Weights of a small mixture-of-experts language model, trained from scratch on English Wikipedia: 40 experts in each of 7 layers, 626M tokens.
Below are experts of layer 7 (counted from 0) of a mixture-of-experts language model. Rows are named router (the router's row for the expert), gate (a neuron's input weights, with its number), up (a neuron's input weights, with its number) and show model dimensions 0-127. Each number is 200 + 20 x the weight over its row's rms, rounded and kept within 0 to 999.
Before each expert's rows: a language model's description of what the expert responds to; "gets" lists some tokens that make up at least twice as much of what it gets as of all text. This comes from a sample of Wikipedia text that the model never trained on. Tokens count by the router's weight.

# expert 24
What it handles: The articles a, an, A, and capital A inside hyphenated compounds, plus "=" and "Species" in taxonomy headings.
gets: " a", " A", "A", " =", " An", " an"
router,189,205,265,180,182,232,236,195,220,220,188,227,212,231,177,192,204,188,258,173,186,179,200,210,183,198,221,190,195,220,219,171,209,218,199,173,219,196,193,182,192,207,221,223,221,209,216,202,208,209,190,216,207,246,183,204,215,195,209,186,221,221,181,173,195,186,183,179,218,195,239,211,211,183,192,209,228,194,189,209,238,231,224,219,222,199,187,193,201,210,180,202,217,180,179,188,192,187,174,194,205,214,201,191,226,190,172,183,160,237,163,209,234,201,182,202,196,227,197,177,219,208,216,211,235,216,229,213
gate4,168,202,194,199,204,198,211,208,186,219,228,220,162,206,231,183,189,208,191,183,216,225,173,221,156,210,236,200,210,169,183,183,190,183,223,207,190,221,213,178,221,216,194,209,215,233,216,195,175,176,229,206,197,212,167,218,182,223,181,207,209,180,197,177,174,218,174,210,179,208,175,236,198,224,186,227,178,244,206,226,157,207,223,199,186,213,191,190,198,204,219,172,184,184,185,188,235,210,257,214,201,199,239,190,206,218,225,229,197,221,193,196,194,203,210,162,201,200,208,180,194,175,186,176,210,217,212,172
up4,183,199,209,168,198,176,177,161,200,174,187,213,210,222,184,229,206,215,213,209,200,210,181,223,209,161,244,243,205,178,216,223,195,216,209,187,202,212,218,190,208,195,191,187,173,226,211,208,218,186,179,175,233,194,197,221,219,199,226,156,199,215,226,218,226,205,228,166,231,217,202,207,233,225,203,212,182,185,223,206,200,174,177,187,207,190,182,184,189,188,191,235,225,213,186,196,195,171,208,204,159,202,219,188,187,232,205,185,235,211,226,164,197,236,202,194,223,204,169,208,190,191,197,242,189,229,197,223

# expert 2
What it handles: Final pieces of common nouns and verbs, mostly plural or derivational suffixes like -s, -ions, -ments, and abstract nouns such as order, issues, life.
gets: "s", "es", "ing", "ions", "ations", "ies"
router,220,223,188,209,187,207,208,209,234,203,230,194,199,170,176,233,194,199,179,203,233,217,198,211,192,173,179,201,186,188,181,167,202,217,195,207,194,173,191,160,162,205,195,168,156,222,209,220,236,192,226,190,212,179,203,211,185,172,211,189,200,229,171,241,190,210,196,227,216,187,225,200,228,212,192,209,201,210,209,208,202,229,212,231,156,210,173,154,244,169,166,190,224,204,170,205,205,218,184,246,185,241,200,185,213,213,201,176,209,190,225,212,217,194,198,180,216,205,193,198,203,192,200,206,182,209,209,199
gate0,204,208,162,202,207,181,207,214,201,212,214,217,180,196,186,215,208,201,196,213,202,197,198,211,179,225,218,179,196,215,205,188,234,214,169,213,201,185,214,171,213,230,198,181,188,215,203,206,211,206,202,231,167,189,211,205,205,193,202,205,244,211,188,200,190,187,146,204,155,168,220,189,194,179,229,230,256,202,159,176,206,196,178,225,200,185,199,190,157,181,191,224,153,222,223,237,218,194,191,210,181,219,213,183,147,188,197,161,175,224,191,224,188,187,211,197,223,218,208,185,204,232,208,211,202,216,214,199
up0,206,206,191,178,162,179,200,192,254,223,184,225,220,211,185,221,209,217,202,184,196,229,181,232,206,200,166,209,190,195,190,201,217,220,195,211,206,185,217,223,164,214,184,217,209,182,209,221,169,181,212,200,202,191,184,145,173,190,194,186,177,188,175,199,198,192,231,184,231,191,198,203,219,244,191,192,159,221,226,180,194,201,207,182,190,182,226,196,222,193,173,198,191,232,182,174,191,196,202,192,194,191,219,212,229,165,174,230,213,228,238,212,191,214,207,239,203,204,191,202,193,196,187,144,206,178,216,169

# expert 7
What it handles: Nouns for people or groups after the or a, such as man, band, family, player, plus inner pieces like r in contrived.
gets: "r", " he", " m", " no", " so", " team"
router,208,184,187,240,202,199,176,190,202,203,218,191,221,201,218,166,196,194,211,200,233,194,181,160,215,208,212,177,203,193,189,206,167,196,179,188,239,171,224,192,215,225,199,186,168,208,238,217,158,178,211,194,194,216,213,210,193,220,180,221,218,218,236,215,217,176,218,166,169,193,195,230,202,211,161,202,170,184,212,207,176,171,210,213,193,224,206,174,209,188,199,190,197,172,219,157,166,217,215,234,238,208,213,228,196,186,183,192,173,185,217,192,184,205,208,185,158,179,230,214,231,177,218,192,194,185,210,199
gate0,230,194,194,206,209,184,166,165,160,219,208,242,219,185,149,184,223,241,212,246,184,203,216,186,171,199,174,228,188,192,201,205,209,221,237,187,200,174,202,161,181,188,228,232,223,212,197,214,215,187,178,193,190,195,149,202,202,187,186,204,203,195,220,191,178,197,209,206,185,190,200,206,181,182,217,145,178,211,168,201,206,191,229,178,209,216,175,228,225,208,197,201,203,200,167,224,185,201,212,189,197,210,189,169,205,214,201,166,234,202,217,214,213,210,205,189,219,196,159,191,206,201,205,217,219,213,194,194
up0,210,214,163,193,179,181,210,200,180,172,203,193,193,185,218,203,208,172,199,185,197,209,201,206,214,226,186,191,203,195,200,237,199,213,173,207,179,185,194,177,177,204,172,199,249,202,193,230,214,218,184,211,208,198,202,182,208,242,211,215,202,187,187,229,181,168,227,183,165,197,181,217,152,205,223,193,187,188,194,175,214,166,219,225,197,193,199,203,202,190,189,199,200,190,190,196,246,218,221,211,198,198,196,196,186,211,153,206,216,255,247,194,216,233,187,180,205,206,207,195,269,198,198,184,238,224,181,194

# expert 31
What it handles: Decimal points and | separators between numbers in stats and election tables, such as 10.4, 1.600, 0.20.
gets: ".", " |", " ", " .", ";", "–"
router,222,190,221,185,182,195,217,226,211,220,172,201,187,235,198,210,187,232,233,206,191,201,238,209,182,228,192,217,220,202,215,188,197,204,177,211,243,179,173,216,191,189,203,192,253,213,185,211,191,216,222,215,205,202,180,213,226,232,201,168,187,219,213,213,194,219,183,177,191,215,184,199,214,186,205,191,227,218,170,184,192,184,222,157,217,188,203,185,211,163,215,205,184,213,207,182,191,199,199,183,204,177,200,198,210,198,198,236,153,213,171,152,199,211,244,174,169,243,225,205,197,227,186,187,211,214,191,230
gate2,216,210,147,182,201,196,212,200,190,186,215,186,197,222,221,181,197,245,195,183,191,211,209,194,234,203,200,160,198,189,201,217,192,188,226,213,193,182,186,197,210,186,220,185,204,171,194,214,205,233,205,201,201,217,186,196,194,191,161,237,227,209,193,168,213,205,184,207,148,210,227,185,188,248,202,222,229,209,211,223,221,239,211,186,195,200,187,186,171,164,211,163,171,211,200,199,188,176,172,210,210,210,174,195,187,178,221,193,183,226,235,214,177,241,183,201,191,199,223,171,222,198,182,180,212,175,235,186
up2,188,218,193,210,189,199,239,202,194,197,202,190,211,175,188,210,181,161,199,162,198,198,209,203,190,211,192,198,218,225,179,204,194,198,185,183,209,201,176,221,216,223,173,201,215,184,203,169,153,196,189,209,196,187,197,203,152,203,186,188,186,221,164,173,235,197,191,153,222,195,187,173,169,230,239,196,193,233,214,225,203,199,188,214,183,235,225,202,236,199,202,196,179,211,193,214,196,231,190,190,191,214,253,184,198,141,204,222,204,230,210,208,176,199,207,202,167,220,187,188,198,228,190,172,226,223,202,182

# expert 28
What it handles: Syllable pieces of Chinese and Korean romanized names, like Ch(un), X(inzhi), Be(ijing), and bytes of CJK characters.
gets: " Ch", " X", " Le", " Y", " J", " V"
router,174,212,220,178,206,244,175,189,178,207,188,216,204,169,187,198,180,217,155,197,166,165,219,215,188,214,153,213,206,187,197,192,191,226,230,208,205,193,205,193,210,210,219,188,224,194,192,191,211,187,183,209,188,241,222,194,229,169,213,186,208,202,233,177,197,206,199,193,189,265,223,226,184,182,197,201,188,198,198,201,223,186,233,171,220,236,192,187,184,205,223,206,208,220,168,173,203,187,187,230,193,198,181,178,219,173,166,208,178,203,156,209,190,223,194,211,212,224,206,198,197,239,188,203,208,170,191,175
gate4,223,177,173,201,177,195,224,197,195,180,215,225,213,190,198,197,223,198,207,185,208,214,191,149,208,181,232,181,215,203,200,204,185,212,207,198,206,167,188,199,184,185,227,204,216,204,217,186,213,232,198,202,219,183,166,190,180,204,263,224,168,197,203,196,216,178,189,211,187,153,222,203,194,214,189,219,185,204,215,181,176,208,156,193,218,216,199,198,198,228,179,198,199,204,191,231,206,218,214,175,177,219,222,206,175,194,218,217,240,214,222,229,232,207,164,171,196,188,194,181,174,150,203,241,208,192,224,171
up4,160,203,225,208,199,191,216,219,231,196,180,187,169,165,194,187,164,210,173,221,205,207,231,207,190,206,181,213,188,216,202,168,210,173,216,215,213,227,203,211,207,197,179,174,200,202,177,227,211,216,230,211,188,202,199,218,216,231,169,204,203,185,238,230,185,208,193,231,216,215,179,182,242,233,204,178,223,204,181,212,205,213,241,240,202,188,199,183,211,192,199,181,220,203,212,155,180,205,169,233,187,201,168,182,240,207,199,193,183,239,193,189,201,202,207,235,204,196,210,227,199,233,197,197,169,188,171,187

# expert 6
What it handles: Number words, digits and quantity adjectives before a noun, such as two, several, five, many, former, new, including digits inside long numbers.
gets: " two", " three", " one", "0", " four", " first"
router,190,189,198,156,181,217,231,191,238,226,188,191,228,216,178,210,217,162,165,216,186,236,223,183,204,174,185,179,172,202,202,183,203,203,206,213,210,218,197,217,207,203,195,185,160,186,188,200,185,240,184,219,175,205,209,231,181,194,185,163,204,203,210,219,211,213,179,214,214,225,228,171,211,208,200,203,218,209,185,190,216,197,208,195,207,180,177,150,216,229,249,228,220,188,205,208,189,177,181,221,200,195,201,200,214,204,198,184,168,181,208,229,245,202,210,183,158,191,185,223,198,193,210,212,239,168,194,221
gate2,212,194,158,187,182,189,217,157,202,231,228,207,213,199,179,196,210,196,214,201,245,186,218,203,194,169,236,194,170,193,188,195,197,203,182,211,215,196,241,209,219,203,192,184,186,167,219,216,194,222,205,168,161,193,198,225,213,200,199,200,170,202,207,180,215,232,157,236,199,222,218,230,180,205,208,220,180,224,194,170,185,165,214,223,192,179,183,211,190,236,200,161,199,214,181,182,241,203,205,202,184,206,213,215,198,167,206,207,167,231,191,211,220,223,161,215,207,206,171,205,182,182,214,169,203,214,201,205
up2,198,153,168,176,207,199,246,163,213,246,205,233,198,169,214,192,207,197,193,188,216,203,189,199,217,171,225,182,190,198,191,210,176,207,219,231,207,252,214,212,210,204,204,233,214,161,215,194,188,236,227,185,195,172,192,234,210,191,191,187,199,215,210,199,200,214,211,208,215,197,178,214,198,232,194,213,201,208,185,193,154,202,212,192,184,217,164,225,200,207,191,203,176,216,189,224,225,186,188,182,191,203,168,210,179,173,168,202,189,171,216,193,191,243,205,219,224,221,206,221,152,194,192,168,214,189,204,207

# expert 30
What it handles: The word the, and possessives his, its, their, plus possessive 's, usually right after a preposition or verb, as in across the Thames.
gets: " the", " The", "The", " his", "s", " its"
router,221,215,182,224,218,163,183,188,217,212,214,180,210,233,206,216,176,215,231,194,156,252,237,196,174,172,220,200,206,176,178,228,180,191,181,225,192,194,224,190,205,213,157,198,231,205,181,197,216,211,210,157,203,251,179,225,219,185,181,182,228,175,212,213,218,214,181,210,190,199,220,201,205,198,222,199,244,234,189,210,214,216,217,216,196,193,181,198,199,224,210,192,177,212,202,183,194,202,202,220,184,211,201,201,242,232,196,185,203,184,204,200,211,207,179,196,208,186,220,239,173,223,203,187,172,213,225,184
gate0,164,194,212,200,192,217,197,198,174,194,180,199,151,198,196,196,185,186,186,210,199,217,213,212,169,191,183,196,201,215,195,186,210,172,184,195,208,202,209,218,214,225,170,202,210,195,202,208,189,213,202,242,165,221,204,206,176,175,218,219,137,184,210,170,196,202,180,206,227,203,188,236,191,205,196,193,199,184,219,214,187,193,224,191,207,207,180,206,208,159,199,146,231,185,194,205,195,213,211,239,182,179,202,182,220,213,177,192,182,174,172,186,236,232,212,178,226,182,191,173,261,209,191,211,202,158,186,220
up0,192,172,186,198,208,176,227,179,213,226,160,219,215,207,199,209,175,189,201,223,179,221,209,180,186,167,203,204,195,236,199,204,188,216,224,201,173,206,181,230,203,194,184,212,234,179,205,162,213,211,180,221,207,172,184,215,193,178,201,248,197,168,194,190,163,208,211,223,186,196,169,227,156,203,196,174,210,183,200,173,182,222,202,216,229,188,188,203,206,213,200,209,207,184,193,207,230,167,191,206,186,153,189,215,207,195,144,192,197,182,193,152,215,222,177,227,195,237,190,211,210,202,194,227,212,169,196,204

# expert 19
What it handles: First pieces of verbs split into parts, after was, to or and, such as t in trying, expl, disp, stack.
gets: " t", " sp", "pl", " c", " expl", " exp"
router,186,182,213,218,202,190,202,192,158,167,202,207,192,225,189,174,188,203,162,196,222,193,193,188,185,208,199,185,195,165,246,206,215,190,198,183,223,165,152,193,207,211,211,181,212,198,192,216,209,187,206,182,191,187,195,183,151,218,204,232,235,196,159,196,211,207,247,161,238,190,209,212,193,204,208,206,216,192,179,180,228,201,185,211,200,203,190,215,192,206,193,166,208,227,214,168,209,202,220,231,201,198,217,245,165,199,203,200,210,233,186,194,172,183,213,160,224,194,168,204,226,189,199,167,187,188,226,194
gate0,248,186,217,197,186,209,200,215,258,176,204,240,203,188,193,203,201,195,182,240,188,258,204,199,205,192,201,187,183,229,215,198,187,226,219,219,201,190,189,171,213,173,209,205,154,203,212,222,228,195,228,203,199,192,181,232,202,201,194,178,201,206,195,228,213,199,213,187,218,181,181,162,234,208,178,196,171,203,199,233,223,195,186,198,169,224,214,176,200,233,220,218,153,179,180,191,173,186,157,214,219,178,204,207,198,190,211,188,198,212,195,185,199,194,208,191,178,172,189,222,225,201,195,215,196,235,194,175
up0,172,206,199,197,193,164,213,207,178,221,195,180,189,236,192,216,192,208,192,181,219,197,203,194,196,181,190,202,211,197,192,220,173,179,205,183,195,210,208,222,196,214,206,219,199,204,200,165,192,194,148,196,213,220,225,169,201,218,201,190,155,200,195,194,198,224,190,215,199,209,234,210,186,188,217,200,206,212,213,172,178,197,171,196,231,167,210,202,161,198,146,209,261,198,203,181,209,226,235,191,156,205,183,190,221,203,168,170,231,183,209,201,209,215,168,220,168,227,216,206,168,190,213,160,211,183,194,172

# expert 4
What it handles: Colons, pipes and dashes right after a label in infobox lists and tables, such as Sire:, Website:, Position(s):, Podiums:.
gets: ":", " |", "-", "):", " –", " -"
router,200,204,204,176,199,182,186,204,168,195,166,187,208,200,199,205,198,217,220,187,183,210,209,205,196,248,213,209,192,218,190,189,215,209,176,183,169,187,178,222,209,210,199,222,241,236,185,208,205,212,165,220,225,219,209,206,198,156,196,213,237,193,190,196,197,217,176,227,213,214,210,201,136,175,200,189,176,223,214,185,213,186,194,169,236,182,212,224,186,212,213,223,196,191,182,200,180,207,217,174,204,191,190,207,177,200,168,143,195,196,180,236,225,205,178,207,225,204,199,266,201,208,205,189,186,200,225,191
gate0,206,196,189,209,191,191,201,220,220,202,191,189,204,174,186,207,196,198,188,201,186,167,181,184,215,182,207,241,212,211,149,215,238,187,223,218,234,203,218,200,182,210,229,174,205,198,202,235,183,200,202,180,182,203,206,199,192,212,217,179,179,206,228,213,220,231,182,206,201,173,207,176,213,199,205,186,172,208,218,155,180,212,219,195,208,247,199,197,213,184,215,211,213,208,202,228,190,211,198,214,198,197,228,163,265,201,192,219,213,225,227,163,232,159,208,215,188,208,191,197,172,239,216,189,188,165,167,223
up0,176,220,207,194,214,198,204,178,193,167,223,175,219,186,217,204,147,171,190,217,181,196,252,207,194,202,223,209,205,168,224,208,231,203,175,233,174,196,202,230,197,203,197,207,149,164,206,196,228,192,190,200,195,178,159,196,183,203,181,216,215,221,227,220,184,175,192,204,205,212,213,220,230,208,201,191,211,171,190,186,171,219,190,171,181,188,189,172,201,172,206,202,200,173,197,223,201,206,210,235,217,211,166,211,223,171,202,189,185,233,178,187,195,194,205,195,199,231,208,187,195,152,187,222,233,205,196,167

# expert 9
What it handles: First digit of a year or number right after a space or parenthesis, mostly 1 and 2 in 1956, 2019, (2008).
gets: "1", "2", "3", "8", "4", "5"
router,192,184,169,160,201,196,210,176,218,212,191,227,190,195,183,210,229,179,179,204,194,218,198,199,212,206,187,200,191,226,209,194,239,207,214,185,195,208,226,200,183,207,187,171,198,181,169,168,217,192,198,197,195,196,206,234,202,159,204,182,223,190,208,228,225,222,206,208,233,199,235,154,201,214,217,154,186,180,182,190,174,167,172,201,214,215,193,188,218,245,200,214,243,232,217,230,185,182,191,198,211,200,202,229,184,210,208,163,219,215,239,224,187,198,208,201,214,196,210,232,222,182,158,205,221,193,179,227
gate0,219,184,222,202,204,194,164,204,202,196,179,211,207,215,183,217,189,218,183,186,187,205,188,219,203,176,227,183,223,175,199,195,171,205,193,178,160,168,186,195,219,184,179,187,208,181,221,183,212,199,193,208,181,217,202,157,206,200,181,218,198,217,207,200,180,178,178,240,201,208,211,208,201,193,180,221,194,216,192,188,204,200,227,181,198,195,164,204,189,203,227,195,213,153,207,197,227,219,173,173,204,210,206,165,193,193,201,208,244,218,206,129,180,144,157,199,206,154,218,186,175,229,183,195,186,179,206,209
up0,208,185,209,231,222,188,227,223,223,216,204,204,193,207,188,208,165,201,206,209,187,197,209,171,258,185,204,196,199,182,196,174,197,133,191,209,213,220,225,205,192,179,203,214,162,206,201,191,226,239,249,222,190,191,213,187,167,197,195,248,202,205,213,205,189,190,206,215,187,223,158,192,179,190,182,188,226,191,211,208,228,227,201,205,237,199,201,211,197,209,161,191,178,202,184,206,183,199,214,156,201,214,183,221,207,248,176,176,195,198,190,205,214,222,194,222,179,193,221,204,171,188,196,174,207,192,179,219

# expert 10
What it handles: Table pipes and spaces in sports results tables, plus opening or middle pieces of English surnames and place names, such as Bro, Gri, O'B-ri-en.
gets: " ", "ro", " New", "u", " B", " O"
router,160,170,189,156,187,217,202,227,177,191,168,177,180,194,196,189,198,209,225,187,175,190,210,199,199,209,187,209,203,203,192,194,211,214,179,239,200,222,164,207,202,213,201,194,226,213,230,194,180,221,220,213,176,232,189,195,216,216,198,231,208,165,222,193,182,162,166,190,211,168,203,198,194,190,193,231,206,213,250,187,202,169,192,165,236,182,227,187,209,192,187,218,183,184,179,187,202,170,225,235,198,191,194,184,221,186,178,198,187,185,160,204,235,210,240,202,202,198,181,178,228,191,195,187,237,173,202,192
gate4,218,216,207,207,214,217,152,167,223,217,191,212,210,169,192,218,194,202,202,207,230,212,180,209,183,172,196,202,215,215,217,190,231,221,189,229,228,201,162,192,212,200,200,201,197,190,208,196,234,169,205,197,174,184,190,239,191,196,190,221,195,197,225,241,185,212,230,182,165,199,191,208,181,217,166,193,173,201,191,228,224,220,202,209,206,224,213,167,228,175,212,190,196,190,225,187,251,214,230,217,207,187,206,197,186,198,192,170,201,189,217,163,201,221,214,202,203,148,239,200,192,211,199,238,216,238,171,199
up4,236,221,204,240,218,220,233,201,213,209,184,235,203,230,182,189,175,187,224,195,205,196,190,183,178,228,190,188,211,164,184,235,198,226,196,214,192,205,187,189,215,198,169,188,231,211,198,197,230,195,192,203,217,189,205,219,190,257,210,232,192,187,233,183,199,157,194,267,177,165,182,215,198,203,201,184,201,210,193,162,196,184,184,182,181,200,223,197,197,216,214,180,202,205,210,152,175,195,202,206,193,197,176,213,192,189,170,180,174,208,205,193,195,166,208,193,177,176,201,197,192,186,176,201,226,190,160,208

# expert 0
What it handles: Word-initial prepositions and Latin-style prefixes like under, sub, pre, inter, rec, plus infinitive "to", as in understanding, subbed, expected to be.
gets: " to", " under", " in", " pre", " per", " inter"
router,203,228,204,197,187,230,245,221,184,197,229,207,205,200,183,196,193,206,234,223,205,210,171,183,213,219,184,190,198,206,206,193,212,158,207,216,184,227,177,199,199,180,196,208,212,197,199,233,161,184,178,186,181,203,199,188,251,202,192,204,175,227,220,145,179,196,224,179,197,205,212,178,219,212,225,211,199,211,212,212,176,213,173,197,179,194,225,199,185,258,171,200,247,223,180,190,192,219,181,170,182,210,193,213,196,176,204,219,202,201,196,224,150,196,196,183,213,199,221,181,197,190,217,197,218,150,203,180
gate4,204,184,225,191,204,207,222,201,209,195,184,177,203,237,150,197,234,198,219,197,174,206,173,227,242,218,213,200,207,200,218,169,201,208,195,237,191,222,215,183,197,199,198,161,210,188,179,204,182,196,235,213,184,232,201,204,197,194,198,193,221,194,197,190,206,208,193,172,219,204,152,238,187,219,183,201,166,183,191,214,202,172,180,205,200,195,188,226,166,212,264,202,174,180,185,192,193,141,225,219,211,202,199,189,198,211,183,201,198,201,208,197,210,175,211,196,232,175,193,184,182,152,206,219,217,203,233,192
up4,194,177,164,195,227,232,181,189,191,230,187,216,193,207,210,194,233,223,198,186,230,200,222,205,178,208,204,202,195,184,235,201,208,174,169,218,192,193,201,176,180,180,162,203,199,180,162,221,206,221,185,212,189,161,204,198,201,188,203,176,174,205,198,205,263,191,199,222,211,184,167,214,198,188,184,178,219,221,201,188,197,210,203,221,206,235,189,192,162,184,234,188,190,223,169,212,179,219,223,241,202,209,194,187,164,208,204,189,184,223,180,199,202,215,187,192,148,166,195,213,174,187,216,189,162,178,188,188

# expert 17
What it handles: Digits and cell separators inside vote-result tables, such as 0.77, 100.00%, 65,471, plus header words Votes, Turnout, Majority.
gets: " ", "0", "1", "4", "5", "3"
router,221,189,220,171,166,201,186,214,166,214,171,172,199,202,188,199,174,183,169,169,221,206,180,239,188,204,197,213,211,211,215,184,202,204,210,205,221,196,183,178,190,156,219,212,223,197,171,177,168,216,213,214,223,222,162,206,246,173,207,234,205,177,220,215,197,204,205,195,178,194,202,200,209,221,224,187,219,193,165,192,208,233,215,194,196,246,204,169,216,157,184,190,204,179,196,209,240,194,222,192,213,189,210,176,201,209,187,169,200,158,226,189,205,189,222,183,188,202,203,196,209,204,199,168,206,190,246,226
gate0,196,184,174,206,230,178,185,207,199,184,191,193,220,205,197,217,199,183,178,201,213,202,219,177,232,200,216,203,209,219,183,195,189,201,231,199,206,194,234,219,256,258,229,210,230,201,193,200,205,203,211,181,195,207,199,242,200,172,231,226,212,172,184,173,159,192,197,202,213,203,224,208,210,201,184,193,243,208,185,186,233,206,182,201,222,198,228,211,190,221,191,176,207,238,200,211,216,202,182,206,226,154,180,204,190,228,220,215,191,212,157,235,219,185,212,216,238,218,188,211,212,193,197,221,213,178,196,156
up0,194,207,195,160,257,203,181,201,184,183,213,216,170,221,210,213,213,183,216,191,229,213,189,175,229,170,216,186,216,213,211,186,205,183,218,193,196,183,201,176,214,262,186,164,177,207,220,192,206,193,183,195,199,221,232,178,217,156,170,186,207,184,211,150,202,217,185,202,230,205,203,204,181,186,226,168,197,191,205,193,203,224,193,155,205,202,203,203,173,192,178,177,220,193,192,178,202,198,210,194,207,197,170,223,206,265,175,198,209,219,191,181,178,213,190,194,210,179,196,200,231,184,201,184,223,179,220,196

# expert 1
What it handles: Bare space tokens before numbers in tables and text, plus opening word pieces like f, comm, disc, conf, qu (fault, fill, faces).
gets: " ", " f", "f", "qu", " F", "w"
router,198,210,202,214,183,215,173,189,194,217,196,192,201,178,223,177,213,156,181,215,207,212,194,165,193,201,223,145,201,198,188,203,214,230,221,180,228,206,194,214,193,203,161,138,225,227,187,223,191,202,224,180,194,206,211,224,169,202,209,168,205,218,202,193,200,190,181,209,244,192,179,210,229,199,203,173,204,204,219,201,238,177,183,208,161,218,208,229,202,234,205,244,199,195,211,186,241,204,210,196,219,206,200,235,183,207,208,231,207,191,191,191,204,202,187,221,225,216,175,199,189,191,180,206,168,174,189,240
gate0,187,208,184,194,208,230,184,239,168,194,179,203,185,204,201,219,178,214,174,221,193,195,210,178,139,208,202,206,228,189,174,175,163,182,235,191,163,154,195,191,207,244,185,208,227,192,225,195,222,175,198,226,195,210,211,201,191,204,183,189,229,205,206,153,200,204,166,215,205,235,208,192,201,196,204,216,231,180,200,219,208,193,235,229,183,209,201,208,190,215,231,208,191,196,181,193,197,208,196,193,179,176,197,168,221,188,208,187,212,205,163,170,170,184,177,204,221,167,196,162,204,209,199,211,204,165,220,205
up0,208,214,205,174,216,205,163,183,207,210,177,187,233,211,249,210,166,192,205,221,227,202,203,224,198,179,252,220,229,186,194,187,209,189,183,231,219,212,202,157,199,180,160,201,197,199,198,209,175,185,234,204,211,185,225,175,202,221,197,181,184,189,211,214,193,235,238,231,176,202,199,201,215,203,236,185,209,207,211,194,207,193,229,196,188,186,217,219,169,212,217,208,197,196,204,177,220,191,212,195,207,204,179,195,199,208,194,202,216,192,185,210,184,166,173,182,185,144,211,188,173,253,193,236,211,202,183,236

# expert 36
What it handles: Digits and letters right after an opening parenthesis, slash or brace, such as years in (2001–present), stats tables, and LaTeX commands like \sum.
gets: "1", "2", "0", "s", "3", "4"
router,187,175,212,160,208,211,190,202,181,212,209,191,170,227,196,217,152,186,208,213,178,210,164,257,189,175,193,197,229,213,227,165,159,211,228,172,221,173,187,193,214,243,209,189,217,212,188,198,234,179,215,208,226,219,222,192,230,205,202,211,199,196,205,206,210,193,211,221,232,218,227,176,206,169,216,189,184,179,219,214,200,196,245,199,205,225,212,168,181,180,196,192,200,192,220,171,202,190,211,176,189,189,184,198,195,215,182,218,211,220,208,225,181,168,191,208,179,211,210,193,228,230,179,196,209,206,203,245
gate0,200,198,184,183,165,221,210,180,221,211,223,239,235,188,207,180,186,194,188,210,212,188,195,189,229,235,201,202,158,222,187,270,193,205,200,188,204,202,208,181,197,191,199,188,193,192,177,200,199,206,220,174,207,185,212,209,239,175,196,175,231,203,198,243,235,176,219,214,225,173,164,196,173,204,201,194,178,183,199,176,199,192,198,183,211,186,204,171,228,230,178,198,187,227,205,200,233,212,186,173,189,158,193,195,230,184,202,184,182,197,193,245,208,183,203,206,230,207,207,244,191,199,213,201,220,232,193,190
up0,201,218,189,209,236,166,192,206,186,202,225,191,242,196,217,218,176,187,191,213,248,223,207,201,207,176,205,187,209,210,196,187,222,205,191,211,220,201,221,199,191,216,167,198,198,194,170,210,211,188,198,174,193,191,197,165,209,183,191,192,188,194,190,235,201,197,172,246,182,207,190,200,203,205,193,168,227,185,194,180,209,211,195,218,225,201,157,183,166,185,200,185,146,191,227,202,216,222,189,196,229,181,178,249,201,155,216,179,175,179,171,204,179,224,195,189,222,204,184,185,149,215,196,175,211,238,196,184

# expert 33
What it handles: Middle digits 9 and 0 in years like 1941 and 2010, plus sport and institution nouns like football, tennis, National, railway.
gets: "9", "0", " National", " football", " hand", " War"
router,209,187,223,202,181,215,214,205,217,203,238,163,195,208,215,216,203,231,192,205,229,209,191,184,244,197,187,201,224,211,148,208,199,172,201,174,201,183,222,196,174,200,205,221,176,206,205,170,222,183,204,199,206,217,208,195,232,170,197,207,224,203,195,194,195,186,182,210,226,192,197,209,230,231,199,191,212,167,223,204,190,198,230,232,183,181,207,179,191,177,206,205,219,226,185,239,159,231,211,212,196,195,169,178,180,248,209,242,164,198,190,178,243,221,220,230,215,239,204,213,188,211,199,218,197,197,221,210
gate0,240,183,157,183,201,220,171,194,219,194,222,204,177,188,185,219,186,216,212,213,212,185,219,218,212,188,205,215,183,169,227,205,199,185,171,224,197,255,189,193,188,234,207,196,206,218,171,178,182,230,211,167,190,206,196,236,162,193,234,185,191,205,182,214,224,225,198,194,195,188,236,184,189,229,214,193,197,223,208,220,208,199,205,197,215,204,200,216,210,223,205,207,152,171,188,188,209,191,175,188,149,215,183,179,191,211,216,182,249,211,182,213,197,221,216,185,224,182,212,197,182,166,200,207,230,207,163,205
up0,212,215,246,220,175,170,217,203,189,195,182,220,227,198,212,158,209,182,232,171,170,221,201,188,171,203,201,193,218,229,169,199,217,225,233,175,209,183,238,227,208,199,167,207,177,192,220,211,216,171,200,217,182,186,199,168,226,198,203,227,243,201,211,179,189,202,194,219,194,216,158,221,197,189,185,183,209,172,195,174,184,191,191,189,184,175,191,189,198,181,185,202,211,228,214,201,183,195,237,203,243,169,232,197,227,197,181,211,172,187,219,197,197,172,192,192,188,200,196,191,202,236,179,211,182,216,238,217